config.yaml
n_experts: 64
d_expert: 32
d_shared_expert: 0
balance_loss: 0.0121
n_groups: 4
lr_router: 0.000786
beta1: 0.95
beta2: 0.95
max_seq_len: 768
max_steps: 3894
dataset: "wikipedia_en"
Below are experts of layer 2 (counted from 0) of a mixture-of-experts language model. Rows are named gate (a neuron's input weights, with its number), up (a neuron's input weights, with its number), down (a neuron's output weights, with its number) and show model dimensions 96-127. Each number is 128 + 24 x the weight over its row's rms, rounded and kept within 0 to 255. Numbers have three digits each.
Before each expert's rows: "comes after" lists some tokens at least twice as common just before its tokens as in all text; "raises" lists some tokens whose logits its average output raises strongly, later layers aside. This comes from a sample of Wikipedia text that the model never trained on. Tokens count by the router's weight.

# expert 9
comes after: " |", ".", ")", " =", "==", " =="
raises: "\n", "|", "===", "-", "|---|---|---|---|", "\n "
gate0:106160121127112159158082153118117145139164151123147117135124181156110151123171126087137142182151
up0:136185102122114146162076116147150101124136120145116122145148204103107132139132116101149122170080
down0:136089128117116150095145157176127162136110143092098091152167166104052124133153137116120093134125
gate1:093133109127130113102160142144119139093094100112174121099129110121108079077111145100103101146155
up1:112142131128101094151145153128138145089120137118150147110135107113131102076111144116099093144130
down1:158143133156136135104145179091096129081114097119160073136118116124159165157120164143075165108142
gate2:139140117155104125146121139094149078126141150129133139107107110184133120119088147127154118144138
up2:139103105156172126136140147148137106101111119133108137148096127111193129108133071116141147124142
down2:097105126105131125141107136159110089122163182143069124173098124099157132116114116160159143078155
gate3:109138187134138094168163115122162080117139112130116105137143135150183095093095182149143137137177
up3:116145113108170098131146156169129094136113093198136106144111125174097101086092123174136137085139
down3:143136154119128107137104143106111132100098140126155151082140152138128170114154176149122101087122
gate4:139100132135097123132081199109127088117140101134118153127106152170129129128091118159139074186108
up4:130182121142141141126172093139113172127127129084125123134154074089116125102149121086129174109160
down4:138141100115110133116186101087094139113130092106109176153115132086157131145118142091123150114184
gate5:149126121119158125112145135100105086132154132104130120134134106131157125094151198140122151146113
up5:113142131100087106107130113127159153132126136178130145100109165144098137124126075144150130113110
down5:145104147141126125120169145095127104090133147149150161144131130120134114120158132110141128123101
gate6:162158092097139165143108084102118123157118109115131135173121119101146101141172097123106166140147
up6:146131111109135122106125085134138089171103147084145140121131088111138083144164133145097152181127
down6:136086132092089085093161136089102132140149130111130146137127134106109113149141137122098119171157
gate7:113087125131139175149115155121113125136106131116165119117088122134133124111148135118116131123149
up7:129086057138108152120102186107166129120134134129110094139087095145131108153127113118077149124139
down7:147071127117192141159137171145159135138170118103142071127113090129155136145155099146101135138129
gate8:164130099125117189100139124100137119111136099115131126158159132098117104116124080080156135175124
up8:121127159172160131131121101103126135164121111105122082120143133094178134132148079091124128139144
down8:135114110134124164164129124106098141136128110146118214112126130124129152098109146144129129095143
gate9:130143078101142094138120124131152142141068113147116159151080113124096063118144148153147111059118
up9:129092196112144120113139092123125102126105140131153104147147115133135170078151091106114152175102
down9:151157158139189136160146156135112066108162130078127188147119141153107127148114099130123126090117
gate10:135087131142153143116100124111068114128108125142173128150122122129148129176117127091104170213089
up10:094113125103119168097106139127128169116139113103178098107116120094116113141080125153090147175128
down10:080158114162077098121112114132151114121165136127111106070124143116096144101130175096121113044177
gate11:104096143174111122124167148101092126105086122143139117118140142149116140119111165140144137142104
up11:085116166132120167127075135132158125147135112099117152135107128114165139118140118130149105088103
down11:139103118119121130145099172150110127096158132156153114153135138116114154146135110114121138136087
gate12:165130132071142150110131079112158123144116081128152151113125114094188131107120132134094106149152
up12:103146154119141111082166178137155108090160131088137154099121162125179131107085103113109157158166
down12:120082128158108133156151136102105206145122140112112161157141108165108111123125145099107137179143
gate13:098160166115157121136071143171090124095146125134116138162132145120129136124124101137171136126122
up13:153099091081143114158141126115176128147124123152148130108111106151165110134137150116146093151151
down13:105172142088110121109105110124120117090123113100157111125111153133087090145084179121139144110124

# expert 55
comes after: "\n", " 0", " 1", "\n ", " 2", "1"
raises: "02", "03", "II", "17", "18", "01"
gate0:149155115153115149172089110137128084152148165135130151141135140118090106122193132094107144133134
up0:137109141133143119097123124126131172128142157119094107088148143114145176135070096161143123149121
down0:134191173128099107162110122105137123146138126105130117094137118149068130079152090120106155138150
gate1:108126140127137166148125147151133111145182120166135125085140144134090122119140133099152147154132
up1:111122100149160126137140113130105115124083077129114083131088144136100120155122099179134095104146
down1:149139162127130140169135103097099104135131123071121176141122135085132124075137114135098121101134
gate2:146134118107118114133130108085113105109105152101149139109101096126082125103120069076104114112129
up2:125117164119116151121127151131093157098165130108139135128176148122126124135125089110149087139162
down2:114154145133152133114118133144148098165090139110119139086136145126144099139144133174154139160153
gate3:113131111158093171159124133104142125131133126087119151137113163093091160155164120175132157149143
up3:130153090168081132123071119151137130084114132118128137143110182129124155150163084161149120172155
down3:113169130105110136118138108157124099102121114074116103118090111146119155136138089103120105121135
gate4:138142106130163132127121113146094117149199153174120093101168124162139133156131146104096118134105
up4:119124137129137176152124103080146101119122159166121148101108107162093165114135158086119154158124
down4:107135105131134141093101134107149156123103125136128151156130094121092138082139167129105135139133
gate5:088129108086132102122102109147137173093107148089124170139133149151063135107100128124142135122173
up5:130133159166137142114155127125107088122154119102129129106138128113161131170100104123142099156125
down5:106141087144100120117101166144130098146135118109096202129145126123103123117090114102124155166112
gate6:165101098124079146157110134142203120144136128140117122129142146098117101137162111127152130135135
up6:122147133112108115085122133122072139134125172111102154110126126138139144108113105140153146145095
down6:152116151164100088108146142105117141089154142152147152151138133112162194088110127141187143164153
gate7:140083162151063108141121139196091131142155116133116153112136125095144154133111193136116156083123
up7:127116110171066137165128120142125096139149103145174118099131153088112151141098116160137120137151
down7:157172111124171156106130123089128182148096097138148102128131127107064110125167087150118117138137
gate8:162175082157174112127102132120100163112120149112117140142085130092101118098103111141108097128134
up8:128093155110128141139108143162146109099139145105152112128166152154135124135171163057148167139124
down8:127112107111148135139097133140120131114121173121126164173120149104164118127181172067153114137143
gate9:149107103133128118146101143102165179111111122160102145125139137162099125118100098133097141141108
up9:120137097111124118095119146146163179165152106143100139096110130136137143173104095125131087143182
down9:111153129111109134120144141143134166155144123150106107122089111095121136169136089153131158144129
gate10:100112115152121145134124111128079141147114120114180141126130116125102130168097089097140107131172
up10:170170125132111143162136097082164088145134084114122126099130145133109136136114123129138096164103
down10:119134122131111156076102096151115113126122109086096207107151125111133129128105161109138118119155
gate11:124122129151136126107139145146138121114163165135094113158119154115158127156119132136120158130181
up11:166138122094115119146145120138090164084123126136134103114125114146096121120160109118133083124118
down11:133146183117105139131173136162100140131112115166124137129108120108131088112158114114125121128120
gate12:138105118106193131079098135139158105150154113146146132131123127131103139107133121155129109108111
up12:119125116132141132084099146143158135163156130178136129164159167141146129135150135126114097141098
down12:116168150108135103169164113145098141135110121116122118125137139140099132157116151100132121154113
gate13:146133122153115175124120143106074138132131154111141155109139131123099142097177108125143169131171
up13:109071106139133153140140129127137150100130141144147125144169078125095151111121111061181110147138
down13:130103146129137117112104134135164076123132118093084132122146142157144089154126156108143177166147

# expert 45
comes after: " |", "–", "|", ",", " (", ":"
raises: " |", "-", ",", "th", " (", " is"
gate0:147137107129147147117172166156164126106132147154130159123140126125145168122116135140116142140128
up0:131157122113127139106123139152165126107097155160136155113148133138139150129133122133123113122148
down0:137139088087103129109161146126135126117145104129164087193136133110176117125144132134078123161125
gate1:150130147112137141113149144110156136108101102109150140096141101146119129089136141120116133172174
up1:106086114112073148119120115145116160149102158105106177133117153097143127130114125155104152106125
down1:136118111113090149091125140124132168137092119106141096081135146122129132130110158122134178124150
gate2:106130099132153105118105142133103125156153140147098159096125118095141084099122091130147139107133
up2:160102153131130138134113128104153148119076101139132061091114136162131116108127133082133124164158
down2:108110089122162148117135109092134111142141134148128141084142138107129087104146102100177162158111
gate3:161136067099126136147106139146145112153132146145141109142112111137077125107111109142130106142119
up3:094137203129161118122126112070115139090124152126139123056138179073128146153128171140133137110139
down3:113129182117146162138130086144182117091103140106164128076105151148117112146155133127090097135113
gate4:136118128104121113108134073094098122099130146148074138141124140134121118126167186101141125145128
up4:104117104078095142130120090105153109119141149144085157152138157144124073162156154107130092145103
down4:132132129157117151158108157136145157165119146130155107098108134136119110120111058111115147148127
gate5:147085129140133114159169141160155098128086149183082162104153138139158151123123091129106123160169
up5:130121077158085128125140140146142101150083106148111146107103111098114157159107149145125152184134
down5:073121117120147137125126138081094132150150154076115145120096108106141143103125162109158118111067
gate6:128156094112125128128102154108134142151127122109144120151091098110148128087119143138150111110156
up6:127106158161124142114120143138147097119140106119158147130139142125104184151143116130137137158130
down6:120157083123125142143100125163120128122120084136081136152141094110077136120122129095156113120160
gate7:104080087122157116148133113101131140077116121121077173131119119120114118113125105108128128098131
up7:155156163101110089133115097135125146151147135125149089138126126103135119134124132132121134143132
down7:111103077146137101126111123116135121084117147158142178096124156151119104136112135115099121125131
gate8:135117113142133163130157119115097099129169155120140172163121158115165143151145129058151151128143
up8:100123103160134116118124120120107126160124146148114142115117130113173121145129124159163110116117
down8:141133153102140081168118126110082177083140161168124095150114112123156128136148106124167110138122
gate9:174150115110146096172116177125092125151120119114131153113097094138102155119123089158199121139143
up9:104153114172121197066066135105138144115097168124112122112134111112142092139095119130111135098115
down9:173122108108142091157154125127104149133130102103117115141105119147123155137126072169127122139145
gate10:130125121098106110149157103128133132128139150159125133079108130142136125084123124145134131137095
up10:151111191106137111123118131136134085144136166093152133101101153104104117169097100130079091141139
down10:130149143116123105149141134146148175126112121163120116077109145168133119112131113136107118124143
gate11:159114127129145137089190138137125104102153146082147113158122121117115158090201142101179140156125
up11:124143132108131126106201122147090132119153167119148103142139100107137132129180162107142152143106
down11:131116170132130161178121090139116131126131136162134083102125120124108115117133147144115119100152
gate12:139172122114100143134091135148133098134154158129170119093101128091127128135127131133149158118164
up12:126164099119123131147097152074122121142137125126144098124133159184111134118132107142095115144178
down12:175095135104129160137120123114122103139113120135088166116140148097116115166133142115102113163118
gate13:139169156119174147139144122152131183118080148151114129140123139129129162123102179109147130159108
up13:127152142131194135136154094150125136136128131127122111127125121102140148097084134127131152167116
down13:158091106117152124152142169129150075131163108111113131109075126089128125128152109163112141133110

# expert 62
comes after: "\n", " he", " It", " it", " was", " He"
raises: " the", " a", " selected", " taken", " used", " on"
gate0:108116138121150144109123133132146127111134143135179165099152154113162111139091128141094095142102
up0:118137137156158115140090127119152122113120146175168152117146138101154116125099125151116072141100
down0:105136140135058140127121113134136157100145130138106139135144147160141160100119125111147145156140
gate1:151177109109136092174140144121165106160144120129122113127092127158100152155136120136096102117130
up1:096106154133134141091133154111093128095152089162135174131114125132128185081099110174074099103131
down1:175168133099133116129123106115171109134133146134120080117143159102107135091152165120164091123125
gate2:166086157108145143119146119098157116144093134132141128113145128125149138147090078118184107156138
up2:125103157122161142143139093135155146174137082129120085096128090103131130150081090149116127162147
down2:085168108137140132139115113135109080135137118092172093114095161140131143129170115144163144128132
gate3:113119161168159143127094140048104096130137132114134119093113167101078143158139150120166128113150
up3:120127147143141141145132110061132088179148130135134094123099095119147120164130113119177100113101
down3:119137102139128135141125130116119158131135116185182093105136113092114134159169146159130135113107
gate4:102107150150132119108143140161122109119133114103116125164135123160183120114121115156142112106144
up4:191149132118099131140093178105122180135093127100120138146193124121152116109137176127146109129123
down4:118129099121132135143142146141107119139119165108144121120140115127096127152154183158137126114153
gate5:126124119087105132166131119136098137120108114159151180128148127173134106135102173162119162143141
up5:106141092127095156139152105140112124158179106174131135141108137135118112164140092151098108122128
down5:115116100110111092155138075142123142098092086129170154139116141118123129123134083112132112089117
gate6:097106092120153154136120107140097119116114142094118150078148155120100121098087127073163150157117
up6:166083182131148108126102143087137159118111133144146144150104127132147154147155134146154105142155
down6:069089079127140150133088099110105152103108132111136137097133117138080121116080137122172110128103
gate7:130087140122127117101134139128149166098173185139105164155153154155117096105110129105112133102162
up7:118134136178119146146102145108130137160087073151151125142125087081152164145112127178097123147110
down7:170123121147144077140104172118080133119122108130106141163113130155123142071158118116140151139105
gate8:162161140146135118166121116125148141107128184151119102130163140112093151123106092095132161090116
up8:150137121172117153169156126153177142119159192136073132146127156171108148177125124120116128111137
down8:092116092123146130137108127120106119173108132114123142159141120154144115146164142177132123157113
gate9:154146162108123126115124138109104156109122087113105138147107113119182182100115134204135090071140
up9:110143092128146136159129108137161094142142154119151145134142121158086069141152117071109165165108
down9:127132148123068132107096110082109180141079119132165147121111105141132177135094155162102143148110
gate10:144106074132179112165140134149158156186109170125145186122136151129106113134113130101133144157123
up10:124096108127183107160124093139166153163093128128156186128138128126128142138104140155108139151099
down10:149169160152101137099116116094133124106123103126109134113112102157117120118162125174127108114122
gate11:096114105140136117108139121109116128085084095100147143110092117121107127130099107153100132137143
up11:138140140128087122124132127162158128121142166144096101116113110128123132121157138119121148121146
down11:114124123145106102150102116107096129108146082124154163132135128124112090131166107090082127111188
gate12:108147134172126085094096152136133165147145129110127150188170094125111161126137137110118099145103
up12:082098124125091098122133128140137133149175139124123122143157141128091158118128129163128123081111
down12:117084102101075171140125120137137125056183100176107120128130140152125145156139100144153156093134
gate13:144124176145154177089065162120128133164120134124113153121093150141078108095122084117106141089121
up13:125102091120167128185132167147099153067136125144131107128111120103166122133136121114118131169135
down13:108084129102164168119121137091135131162134112165089126127106122123098122087119095106112139135134

# expert 38
comes after: " |", "–", " (", "|", ":", ";"
raises: ".", ",", "th", " and", " to", "–"
gate0:122113084127138117142148126147110156149123139115174176149143153149143135135133142092130121152120
up0:133137150107131122133083127095131079106111125118117082094131103086107070122131123135152150075147
down0:104094107164149102147126124149077142145143137128145139108111134154111126104116114106113105144143
gate1:139096148137132169130111108083171159120133113106111100127163166124107149115163111127099164136137
up1:112129119130124095122158153149093077147124132157127124115118102155143124146084148139134088117142
down1:123120137108140127122101169124147178115101124155155169096145144135121114121156116081146183095116
gate2:118132151135185153124138144085122113125046088119165121135116106148101149130150136183152092143143
up2:116180151118139100107195166132142136106151148145105125107119115105155181127103155175139154116151
down2:144197153125136092143155158155142135085119159140101081083111130122145158131125111146088133107110
gate3:151167116111115057134177135118130100122084128182104162140120146115162133158162123136077150111117
up3:135101127134143214112086124124103171120163095081146120126122105101093126109112124125160122152123
down3:130154107147116050139116100139116120145084170128118144094164082129116123167125130125157121088107
gate4:138139155152110134089151104105117123164146097131100161161139127112107055095072143122142125156147
up4:107098099077144146168124134152122118120086140124132078103093117135167177144157116105105116118112
down4:105153126149141138112106074163108129132168120118109171118161140098151104111133137142149126137164
gate5:101151121136149124090157111128141131134123125125133146135122120118137135151149150126175158119126
up5:067154101159133114122166124154156131102111142132126155131113126103118123160121104134106087147148
down5:118175103147114107150124155172117084072122090150144119142122134122151099139140082162111092126135
gate6:139101101102101138209106149147148143127149111153127146137134135115140105135120159112112127162180
up6:151119104142090156138116129185159159168188155122138097142134128127125146111176157130149122162126
down6:124131123108134111093190108167122087151117141141084092132125147115127110112139144125158138128089
gate7:151139117113076153132151122105136096177144150113113160149117086138106156087144152107167112125134
up7:152129114152135109116100142173085120100150130117154132139110104116120112166110106154107157103136
down7:140134117112066192121147144155113120164122128115097157151119136133143147109109142083138141110121
gate8:156169139124146140158102139132088144152115116073136117108119161112125129100134129142114087124131
up8:086102124154161067109166115121198114090133135144108121145157131117137154096141147102118178136130
down8:117155109087117161103071174133059123099110118125138116126112105145105101166096110139176119143110
gate9:138110131164130161138109139119110099122114103182101135154148111117110141123117118163183138108104
up9:088137114114115115107130130135108152141146114069116167118108128119145076167139134139147134123167
down9:159099178146139155139125135136138103112092119201143125136138120144117160141117119146118107171141
gate10:102162096128158108160181105137191122122149110107141131146143136111116091130148167153130122153138
up10:137148201142084153166145143130113105070078133148165155137125162151138124114125103142131133128097
down10:136121105130161105054117119116144123154164155109090135088130130145120141102154127116146105108142
gate11:121134112130151104100115138138097166159104118137103135126111145150081108123150093161154157171132
up11:139127126116103139077151120142127155127107115118102119135115118129098135143150144188123097141157
down11:154155093122090117117106108129120142112119130151168121155134150125115145141103116180101098111125
gate12:167146129119132150168079122158128138103143081205113091114089123080092123165122100107150078122115
up12:105113130158154084112154137111117135152133150090114178180135147150138121098092135099090159088157
down12:158150160147149140161076099125139131056182073174128091153118115118144159132101097098088116118100
gate13:129123130171076109145125120113065092144120178104136122097111183118149137112124171151177164108116
up13:100113113120125153095123135148175137114113080124119146124161082109099091131122088103093125141134
down13:120136092149096120139100120131119099166141146133112158087119132131124125159175104119161141120127

# expert 3
comes after: "\n", " |", ".", ")", "==", " =="
raises: "|", "\n", "===", "-", " |", " they"
gate0:110114145131138133138162144164115106130127141121116141126133172139130192132088111156105110149118
up0:146110095107135112169146118127112107133124091137150128135149062135174117142101189131138130142172
down0:171121071120109115135140134118129090156105097102093158089075136151133102142074131148172113197137
gate1:167111119152128092107126114104100146161145153121085123149083098124094109124139140166142127128136
up1:124147142099171157152102134145156129127106087146099110128114144141157122137157111112142137152096
down1:134139133097163168146138097139144137091109088131164137149139176136131111137137157064145152133124
gate2:120114126168140097087148141129135117126120119128138134168111156129105034131104135142149107104145
up2:125159134145086183122102147125099141119117125128134129116151110093089182141143120091117104167133
down2:149095133125166132183144132159116113127134134112137140109132157110106128141123121120157104104117
gate3:148158114144144138145138124141129130155166136117135141078144094083083134089138104139137121121149
up3:121105119134081142173137131142161137125141150119082133133131151116121108097115121104163164118121
down3:121140132130081170118132088101122099151160104138153100141179125116140138119158110165126097113156
gate4:143144114125134124135107117112102144157124086126138180167140114162104139125119154093127110121134
up4:138096138137104115111105150147149130097080148168088077099139136104154148177133110132124101148134
down4:117142136165140106164126126157141133163181167117122168106155089129083109138134066091134100120171
gate5:168154110148141105132156124138115137120143116086160147126158159110145081091150124096120123102161
up5:117088152123147153096095171125155122144128162197122138146124140138111125121098150154153137146056
down5:163151141103104166164119131169112127128107106167148132130132133123154108129124103091143112108108
gate6:113076097151127135156129142170192120129141158126121154077101130107155120138117156157145142142146
up6:130154156167094091110134147108108115160145108150111118179104106146146149150143100105119113139165
down6:091113117140179080123129116121145129123158106111128140115127146117165095144123126121104155091184
gate7:081132104118130104141114111125110151149150121102173136161130176177096100098148129104096124109157
up7:146132129112088137160128116090124137144099149148118108130118083120153185115142152161147128100083
down7:090139108115121120130126131122114158125144169112148123137093104128104084132136096119100118076173
gate8:139101152128140094089141128136115124077092121097127123121123119153157125139129127134136175158141
up8:107109094158142138130083165143129115157140115130130158136083113123107107121106117153130093088151
down8:143107121143121095093159114153156110139083158144103126185109117118114163116173104141138141160094
gate9:146106141134146117129101153139138108122155157121154094165143111153102138144133126134125110110149
up9:147132112107138139067123174122122114167151134134151128128117128122138121118133183108149096128148
down9:113158136076140155114137139109121134089116097137115199172126143108171121153109158156120126113120
gate10:114172155150095174159130115144117138107126148121160123133144128122136123119162183127134137157135
up10:140148110125098137128173097163130135175113145124113151136123117075128151153152132119132079130129
down10:144123117147149121127091123101118130088140163144107090128158112148155107110135126128157126126112
gate11:120135084108126131128083136154151135102128129107176146105125134115109198156108131121110083123138
up11:117061118082153115139081149114130092084131130152155123128095132160124119119107161123081164093090
down11:164121128150089139097086121172090108131139106157092118149151078118095111131120124114105127167108
gate12:154090146106137140088176121115117160143127131162127151098143129137089116116157099125142153187117
up12:138114114079177128129105148119150060149119122103160144112130159108119135108128102133164149108137
down12:143114096122146107112085171118142106126099140111145182099142126124097138120112123184124096134101
gate13:124101155168151155128132133132147116100109074087133107131130105149117143150104121114140139124183
up13:169177143131101159113158120160162154108125112145147128139119101133161123135137152149114168139092
down13:133170164103150104138146091108123140124157165145145139142084098129149108147136131128133163131115

# expert 6
comes after: "\n", ")", "==", " ==", " =", "==="
raises: "\n", "|", "\n "
gate0:154130128136185147097149172146125102110121169122133142142101112089122148124169128164107143115133
up0:129186122121124123118182129104100117133180097109135100117106150141119132102098109173124148142129
down0:129078120116159112103172112140135085115119108109131139153100161153147125150126102089135131064148
gate1:186115155158123143149099098152088142084160132118146117131115102091120146128151125135155130115133
up1:152173120121117113150160094155150113122139107103149079113126146084168139131166147114151126109128
down1:150161156118093083188121106139203108111154164110153114138122118158147120147180123127128121100116
gate2:144155161160136119095125133137129095129069161117124131141135145158107137114151100164145104138110
up2:108082156131136121142119150129127133081101144130083100115134153174115142099086137172137147138122
down2:090113154089083139132170129119145162129113145136132179147112124104129158142142128113105096152140
gate3:141135115158134151136191159149101154141114126128139147137139139133125105087136167126117103119134
up3:133128109126132144125156189134137129115122126129149167102128133144135111065123125124142086078119
down3:138141155120104165122134143129140110100142123125140150094149118123131129134098171124161102176074
gate4:113115084110133112133119132139115089097126162134147099112118129107120124137142130145121181139164
up4:138103118152105148136136115108165152120155154150090096148175166100113128132115148169068159113126
down4:118125140118132162090156154090170157180133187173077100181161105097109156119158113148136107118150
gate5:129191142130121055127114156103103106117131174111098105135117136138126134152127128108118116126136
up5:136126139169132131139095203107091117118159095144095133178160134125138091118136103133094120145155
down5:128174128148142107113100125105095111099122144158116116118145115151157139109173163129154112115125
gate6:145169100134161137114152137160170111136146158126141132142130113111097102142139150153198107141167
up6:117149133110156136128090133090128094095129115129125151157094145111117128168153144150163187124135
down6:119125133128124126099112124156161146121135152119112094119100110098141131146108106109123160122142
gate7:106103095110154110105140135145098120115157138101131094094128142132130097174114132109119145176138
up7:095118092136119128096104146109107140109124101148127100134167154148079094152108088148090091148141
down7:120174125152086126138124138121124163124103088175149140129117108113128090103110162136122148061150
gate8:137114153168109141139120091122082096153138141138184125147160136146138142117136130148148124147093
up8:133142097127098109187112137132184155110133134056094143128105097098138125122142115115138119131171
down8:139130108131131151146138103106119125093125131107116170137181117126166110089124142100123113145149
gate9:143157135116100134098133160157126156115139144099157142119099123130109159152136140079095164146161
up9:108145163117096152168140143163121153091121184116149147122125124130156182140077140140135105152149
down9:152143112140154121151125095115131096102058140149078110132132108121178123119127144148146121128129
gate10:156163070116148110094100161156127128089150098090142131138130111151106138123122140126150084153130
up10:101099143139138086136126125109117128090124116132093155114127164146084112168117149120156124106111
down10:079059125130126128128137140103138152119102092107114162120103185145122093117145175114134129122116
gate11:103138083111131101181099103109113171119139162125132097182065124127136138112132151103105126120136
up11:127114136185091106118124125169130074126153140102161169116145109142173160116093113114112123144140
down11:094123109203133120131130135153103123139153144078171066107135119110177136136087126149101110124128
gate12:084150120105162112116091170137119130152120102171157158101128142137135089121151130107166123126140
up12:122116141120102158120147123130115125136095137157120144126099146126108130113110163132199180129113
down12:132116102086113114074114152131113122139151150171150127114143171151157135137141146163174119112126
gate13:146162117138114124103135147156115115128155092108136144131112079133106160118124093073119110116161
up13:179107113099101111104165141085109157141140133122154122152078103144146086147100154143123115100153
down13:102136109145122145115113150129087136133130125105096104124128096145152126104142116169113138117156

# expert 30
comes after: " of", " in", " to", " with", " for", " as"
raises: " latter", " first", " second"
gate0:111109104089192150139143138136096108157101122147117107108165142168110108117137133084117126124113
up0:107105156104163160141128163137121133146106149133137129134175128141100128113128096086148104103142
down0:076126120138167154131136128138149121137127096137136060150122132115100159127125147130128136122157
gate1:133097126158140100121189136140152165098095116080136124110116140116141130153131134119179116135100
up1:170164145131089146145134131143103139139147106146088097146147147135115097111135127126124119114137
down1:153161125104134171152101136156115111143159099144133150118141152140111125113146127097108123098139
gate2:158126135174181132156140109086086116103075142113138092127123172155126159125128148125142127143123
up2:151130146174154169159155111096109116113088151102131106101114143134148153144142135139130108142110
down2:127096123131126165122108078152167143119143111156150116101152091150076123111123120157117147116101
gate3:128068128122148132126131089100124114116138106092146143119138105097124102117134119147128104118166
up3:119115168124152127119118127124128158112116141086159134151131094134109102127127173143106091135172
down3:151121133144125125140091109131106152126133127127124099116109093126147103120178136134078124127153
gate4:150086144106122122125108116078134124084146134081138119151131156147129158129098162178133138137108
up4:167104129115116138150108137088143149107130127098122119115155187143170138128109117126125160149120
down4:179157171141153132112137136155080102124114166146134126122112155109172100153144144118134113073119
gate5:107117152103146111135160141101093158097107123142120113091099138130119125085138109157143108141156
up5:162141127129075125100099114133109111134114118155064118099127118118093140099141150160149066108167
down5:114146130125100121119139152080109138136093105114131118141144137139096152124100108120186074116098
gate6:153148133086142121130107101107097161140172115134146130146157137110111137116132145134102107099122
up6:106107135175132127122130150123152082113076170104139108147112140147135138180153109133143146139129
down6:149144117111164140136106186143156175158131102108138100121115122112164112131149075147110127118111
gate7:110107091143129135130142161133121111097149153161123110086082118129089163134103143162142091167189
up7:118121111089148157141140145122109147112096130100099150133136114119137152096133164135127158148129
down7:116118144154168137123126150103162126088117133133105136125120110115135145137151179123109159189107
gate8:152124099126108084125124148144121095116115110138135132132071109131158117128134117134096126119152
up8:139143124106186156139124167121166163133135165100184161136150107132146095113144109138151152142125
down8:133109111134164153108134146115144125154109153084160159101151148139088086149164178138192133126096
gate9:152112150154163097138094127144137109130126163139142144128127142131147132139149129141078170136100
up9:136125141180123108123117120144152113137117132103108134109135146134137150151130135141106134113113
down9:127129125131115134112067140123186118110141135122109123124120128145150166157156094139116117091126
gate10:127134143130139152123153124168118123151144106111120126143164123090160092092096136097154104109110
up10:104108083127138116155140148141145180152135155130128149148126140143107118144107141152154112120123
down10:105161094126113129127126153146157129107134159113119115084116127124097133157130117113137123139158
gate11:135138119098162129090133131111126097139121150133089068112135097179129102116122103138133136104114
up11:106151140127064074149136130123151105129192143120123113131143142135123101123106141147086115138158
down11:124121102129102132163100089134121131157139110126138202139178153119116118099147158085141146165131
gate12:130151144158103151104156097161082123174155142132103140146091127108117130096124099139154080118132
up12:139125129133062159147146108100116132146090135099114149083136111073141145146136113121158122162120
down12:161148136166165076109119169160118121125138093121144121166093066139098086126125086154097131111164
gate13:116114127176133142120108115150117096144086107117140134102112123107132139114120148150147174134092
up13:178147118102147135148130157110152145112153120155118129166160109145137134157110118113104078117179
down13:148077120144109131133116120131121068099140132130085178107133134118116132089147075081112142148123